From a checkpoint of a small mixture-of-experts model trained on Wikipedia.
Experts: 8 picks a token, a softmax router.
Training: a variant of SOAP for the experts, 550M tokens, 4194 steps.
Below are experts of layer 5 (counted from 0) of a mixture-of-experts language model. Rows are named router (the router's row for the expert), down (a neuron's output weights, with its number) and show model dimensions 0-159. Each number is 128 + 32 x the weight over its row's rms, rounded and kept within 0 to 255. Numbers have three digits each.
After each expert's rows: a language model's description of what the expert responds to. This comes from a sample of Wikipedia text that the model never trained on.

# expert 41
router:150151125101156091115135112099126100131120089138121120130096150122140127120128128123191164118097135145130126123189075124086192147115133141121149209070174109152144124144133086126100153097130120161203112115152150109150107179063123171090124139129098136128086109113101124145113161188102145140119128102090149123190150071105138174071146113080128052132071127146075113147118123097078094137096132166098030125183162137111063147110171107089153110166160045103125103110121120098211171130099146
down0:107158189128127132129153111164116148120187134139126130110101165122071110177141072081150143157136124151101135167176154130129071172115216114136092096079136110134130147183165146132148135134168160055141124134131053114127115092141170156126165119120200150122142086099097179107100076134111140109199157136144148161105134135165132092104032088147136164091094160135144144133115144168063145135161133152081168161143063165132105135123078154162169159123133166033106129137127115133158149086099103
down1:107171147103140123161041045178094092143106113163094139137185089167089144093108113112100118134131112142110118145115167150132192162150112104116076144133080153149159094104083161107125081132093103140147155140165174137106154112065107069154132142094141128120178091085157155170088120160162148135100147124169136145146108081087182218096123191081159095139159114066166133144137128194091176116104143163128147152107140134162085140086154150139157128123155161083129096114115176127146200138088126
down2:130112104081138111099114088108079106167137154130126059101144109116191109133198104094157132091132125119099153132127067126115183109175110085092165082086140154201178109129145063081129114125160154158109117138093102123160159137079149141161185215117188129098096077118182176119174161155186101131093116142148148148125112074104146107101084052127153132139139131137123154154107125115147143148156115142143107161121120150059146122170164126126117152155157064181055113145104125112147115170116190
down3:128114120122156132173108149171142058105170167099126151165100144150187163087117166153118137132113122182123151128134105087168158146145118140115158166149124166135133129142126097181098125147158106162037118116130151138169081157180180121084130153141138128116128193090147064126129149130119147099136167135104140150065105154206181136107133181141098077106152042138082063099125200150151130141073164186115120103113137136152172077192156154159109160116123114088175094089155132115158184126145105
down4:162100097128175113119063177166122140095152123105159135157162118102094151136106120231155133131138109106116112159130158141157109081156097105053148151162132126144138205116142208112157115158143146097116111122142099136109175037076120101193200131136082153091167114166116108152193128102118094107071173158149130097139147158110163158120156132109123115156164121141159074187093182143187185152099138149146201165072087136144139109142124093138107124115138139134147132145141136140111111175170104
It responds to: Adjective and noun suffixes. Derivational suffixes and content nouns in explanatory prose: domin|ant, Classic|al, ism, ity, ical, and public, political, social, library.

# expert 38
router:171154184128172140093092197112131099181105111156128170178067149116131121162140122127122135174124034192118069157153152118092135121145155155092152163110136140162152106132123108145149131098115132179136126133148129129133086135131163140088149178047129123141138095082123115140097166173142175180183142114127117116134135066107049129139141117105125117129122047115139127120092162025140097107128182122113118121103101132113117150118188070102156119119181113140069176103121064079155155140087130
down1:099088069127140119102168057125162076136151105148112091170106052121117140140175133137150096106144169170115112154117128123117196116142060101145108159160134127163173130138166105062084144102191090135127118169108162204130163066101074119227156127154114137079108119134150137125158106141147120068145098102162151140154069114122169138102142103098150161133179161078080095140121093110158143154098109169080122164119139121153058145096109098129116135168106175104142122079122150166079158154131136
down2:185178165138075150172116104165159110116117090095136186100055129124181111143138094078098141165131182154129160141164150110112176175143109113138150090105076135101182114094080078111194143136128091127129124140170156108179118096162072176085157099142144164114143086177080054087138103146092127116136080106148130148183176164143106145135153112149140119085124074079075151119190146139127125119093108145169095090077139131132127097065164107146143158103106093161126118103115161072111141084096117
down3:186072140113132126141147162167133103179120142143156134168083163132079081127105169123148144088131121183080104191188142189080120148126114110099092151138090104147130109071080120150172138139126075117145100173104117154134191123168197119167109125147190124136080128117146124068168110064102171155151147160136150120129092145116169163110133107127143122102132098072172105091096063142156151111070151086090129131140096133142127082133141131196210103149125116165141182090102115162084129167177116
down4:121102139073168094138114205162152067125142132124074125168166134174111146120116110207130150163148176089115141098148126122146154172117152126145072171145130115154061137093063144137134149099095149152106157132095069144154141078135078106123180126202094107132176124109171109116117071160188136152184136065141165160148110157127129143171131081133116148118138136052114172152111129138156093164155172121139210160145134156103155150076114060081078141106135130152151120136133135173177128124143093
down5:059123114125101075142125112177143157091130141122147130113135204166117130103109136125099135145171145104163131055156120132142167078183099192094093182143135197124057069138151129137121152117071128144092092082169145135120133100171107148152113101118125098137111107085145077197077117115091150099148148154173135080118075180114177155158110173077152146122107066159094095170105156186133108137147147123099097132086142095176182070160100129112135167151110069177155145142140113143144097155142121
It responds to: Digits inside numbers. Individual digits within years, counts and large figures, such as the 9 in 1940 or 4 in 104000, across all text types.

# expert 20
router:156154151058185107113135121118103112166077104171139150135146130100127099116140081151129153096126127166109119140117097125116088176170121136123170131092130111161145130202126113071143149095134157164160122119136129079078123150134139153124138110079093112123131137101127163187123131155101175163117149136168137111176141054097129202096133066117109101065112136116127125090041129151129184169138126080101039087189151119122107161141188070118173092142139147075102140120062111067082139088099096
down0:187139141118114117168115132177170148134133184163092105103135171097168135134107132109093181161111178161239106123143176110148175128155137083114085131162098099155087097170134100149126117155111129099068160098150085130137129164119164150109167093088117144120180167114131134126148166127131077210129183170149071183165136108152116108069039104167137119123165084152118144125169157134152120092125159107138100123112160099181121157177120147162118133121200122087102101139139075084151080116143130
down1:159109140151103089123150167158095174155094159122108148123131131105120107165158082153132127139161128148145134135136132154060157177173150119164161134087185115144178085128061111173043149115154121101149151196142109129120078113139200081115054136103170133169117157127097167079150116154132187088164164093157128142140157145084092146073190155158171135133141133099087088147145179168112169096126146145107071139182092115122112147171078161093095095068125124115075127092132145146190133133113108
down2:107219141121092141058193123107124172125113164152163138149130168109109120146090167102114154136110138088092157130129129135127132165126193095180118138143162193175123145129117091140181196084143163200144149111129177118113102157109102171109176106183127159146104085130064102144110125091132099098172154134173165131101131151129087112110147102110114117077102061125104190126135135190134140121106103118162117104123176109107050186194103163127052150156128127143163113156140111112152095141137184
down3:158046067091154105086103124166100088111130083160071163131107084086138170140098114079159098182147162122132078159140136141092144087127148118102089095134155159186140126186166214105113068111115129131140106125116151127089192103112094102126125100129126107134104038100121143079105159124125149109132158105090102119142097109133083150132159097129183134094121100049152122077128161128115112108080123139154126104149192125074074133053147125126105138165149153118136139166103123172100119143172057
down4:117131126121094110107096098056127095154134131187078111089156097099119130114135157079074178148115088166139109106149154155136117116118105112126133186125096169117119120125113127097181108144144130115165099124135123155114085127058205077163171113120116150095092081136143110158199198160116142090105130182115096075131155062094117025175141136162110074142143113105091148110157131111172132102191086158149123112099099141095095126146204122157130169172117126159187109146118151089163151158088165
It responds to: Punctuation and prepositions. Commas, semicolons, closing parentheses after dates or life spans, and prepositions like in, within, during, via after a noun or verb.

# expert 32
router:180138142106148105086103121095147130107065146150176156131112143059121130104149124108130158122107090127149128127156088119112088121129131138123163119096150094148148120158146112090128134056123157155161105115133129083069136168130136168121152207042081109128087106104094149160106158148083133137129125198103103111145179109113145162064142092108124066124104127220055151086121124141107151191070139070145092111135146123104150129142200049107146124185162131104116180137062125102114139094099114
down0:112053130126159081150135113111169169104115126130156144145105181127106147123173154156132164143096099131142127176167129140103166106158077238174094180141153125198161100149119111085134130086171083174101078130130145096119153088129159175143145170161067128102108128078127111132139088122171079100148125121129174075165107188140127083171177173149141122136185093170100113126110101103106116173101143180126093130172034140106075083138096118118107138141132094079116140116107110166136133147149167
down1:078075100155145161149083080181124111097065158165151107137146116137143136094174108115119162083093126105116142172092160095144163165119069112064144089145134099146091159145162163127127144141142152136179108126101153150179142138117162177114168103105105093082142129160119134132110110073121093096094078154154100151108048079153150075114135117126172133170132186105187167072079036137081117131186147126115099136090185077140142151105164071118097125139150116160111147101105178158118143147091097
down2:131136068110133143129201130137098126082172128057140086111100131079120135119130157048163125175167122100061095114128111111143156183168104149128147171144157146169117106125144104168111150109112099092101125076114136119077102157161094133104044145181130130162102105152137151114122101134118152113110174135121176163140062185161101187116131084163110070132147110134150102130179154160110142111084101094166129155132059164078157142170116156141104132208208085114135142103108152137147087149083156
down3:099102118179078141165129179091165163101147167141114125124119124159227121101114147111137168118152154185142101146117125104125121153170115095174207174147126152176184142145079126165139142139122128156069107110079118120166129112104162106092130153135080065139089207118075161082127176164098085148192160104112105167128140069154134111189140128130112134154106127139157123113169114149145107149141127142166104149161178160165134091150176153170125206099144111140086115103155127159129188199149139
down4:152148123112137107084101118117113114113102127136105130146198078101098124123130177160089151156060154105142103089118161136091183165165125127066094164128169146113110156104112140109099096143096169150142131106119164087065139113065054086121144091131160111083147153147144199156170118112133104160143161145104120148145187101093166134130164096097164132124155133056051130075134116156123043100150080111106184106083153120145135148153118168063132136128085134116172135081121126142074184061152113
It responds to: Prepositions after nouns. Prepositions, chiefly of, in, to, by, for, right after a noun or verb, as in order of precedence, victory over.

# expert 47
router:183158191086162126098104163105140086187104106169155154144085140076084087178145111102150148147102083163137073173163135135094162156188186151106128161116162093167155129153172117115169145087164145173144122090172175079124108171097171178101129161088078115127103144074111182156080126182098124180169116110127157105159150108093082142122166093087086112119112084141112118117104175113121130139100120104083114094127149159080122111171168107110153090177164118116088146134102086086122151134072147
down1:145104118157156099045182123124078134150154155149090085090162168162088120189113108091140132168101132154147080093140051169089173190106108125096172147159108128145197099084069139157166112181097100148154159178116112158094106135152138097115159148172055070190108063121134131162173111144120135127120112118099111098135120152151070133115150139135081046150132143151109082138134115138138189077119073122078119114108114149145129139132128121101153124168051156120152119134153131113082125113095142
down2:121115141109141137070138123125233102173086127121125187153094181130163138108105085136108102138078151097127085070148158147064101050101133088061151108117146118127141171120152142090052116061090100141187122121090147123119170139191097123151141169082194140117162125122089141148119141124116174115120105087085133183126125168138155113151119106199159088099093119185157104135120118123124126126106157109156110153082120111124093120146156087137124139170112122169181145104096094159103125143046086
down3:099135113101154084068072077067120085111174078114128143117074061144155126154118154163101142155162146099138103161079137081135155119149138097093108117106151080134136125100116184144086108178112121165128131147097099103094131167190149144151098113086083160137127110106176109103095145100090071132169097079129090151149108142107159103102169103105142141106093162116078130066064130115097105119120136151061140131150062154130127211139137148144066165203167092150159123076095127113142175092155138
down4:168114113121098166110123127122131182129140147120131169051112135137170147102147099135162072107128114199098131106098143154208125105118144134140117105147194123105113152145165095094142110124097113171097126095173169139131158161102197166144107131154147142118140087186172094154088207121150158160119153129199088081125142126176047183099143178090096089196096089117110147142116147095106135081144144092164110157113161104207136121081104096157154182080142115120165113138117129114085145156084117
down5:124121139117152107107157096074080145059130117088103079162102112106146121116148095096122175220109073138094103154111133177057100068130086174109127094102072177138107143132170102142114113047107193136152199069096134027114165138181125118120115113135166128164146091100097125098109121097089088133145163136127139149102108067133136130161147097102129111181104150142161165153120145112109190079095141125108104161147092170136128171133098156153104108156123086151109106124119194162132122133129109
It responds to: Sports-table numbers. Digits and zeros in football and rugby stats tables (Apps, Goals, Total), route codes like EX|0|2, and the conjunction but.

# expert 24
router:158156153068169138096114139089139095216102088193191160159082155074097075167123107120155148141097098156124083167182146131100148137163190173092126161124161110162153139167190128078160149094147164157130125079160166087115084158102159175096108151127106124125089133087097160176069139173122106175164123121135131117153118129100093134107155084098112088105092102153103142113102161113110148164097119098102111079136144152071120133150179109089158093146156112108078155093119083082117156143063151
down0:204084091094133105113113125121148107147137091139152132087080096139112063110110118145144130094100174109149156088151094210091183128103145137188140125124150100128157072182125148105079123122141122181144166047142194163124162151149161133109167134143107128163074108134126106101096149108114089103119140155176156100125090112108104131102147090090152154141149118140147139089058118175101118096057124108129049117096083134108114164127122137195206087115157124063091096113168174132143114178149131
down1:126219123131125099092132162113042118051121103102122172137150122084108142158120113137168133122130178119129114141112143126130147125126164168108113141083091137090125134165150065147092109099168134159197131120156117119138148159132091120177129161114132075188120089149163107161183094109098124068160169178192095159190159134131200149161111105098109116139095213126125098148102175130133195090137119108117085165168157113131156160105157151154121134117126158141194146098086112205117104173107124
down2:151103137152118153147120084096096151063113095135140092167072136099116087125090176133143125133150168174107163170120146106122097052135118108111081147143167088148082109173088161103114120181160147105155138138117155124114122067157106107147111166137121135148216123142123074175148174110140184087171123172178107105138116129188100123144115026119186148137121140133147166134072166099084074116134150124080151112048141095114102177104099191152151104087103112077168131173104127149124123131159122
down3:104091141118168133092115085136171156148096133118131133138078129105126124093092129128107112057136144109120166091138104147163124147131124140093163080084089128101128073142123158141154143152096148181112118185112140145076096121140133181142139104154136084091116145090108127163140100108154127079155142114090090114092067057110134121074228185078119101096108176135126044097124125137138090155107202138178125138111116041111189186118137092126132114190120116169109096154114110108134193192108151
down4:101065119027151117079135117100173128036201169122148136127140104201121075116114110118095084148134143139150133138085129093064141115119071132178132134151121098123061077124167093153064158130136147134138133104122077103116127073118107059102205145173169117111167134131176118087089128141109138099135091176116141156157091139112122134141087173136078059090153149155187162097102146113097150128144155140135082151101109135076147099135138120095109167106151145101152142113135099125134161127178123
It responds to: Adjectives and nouns after articles. Content words after a, an, is or was, such as serious, local, public, worldwide, pro, mi.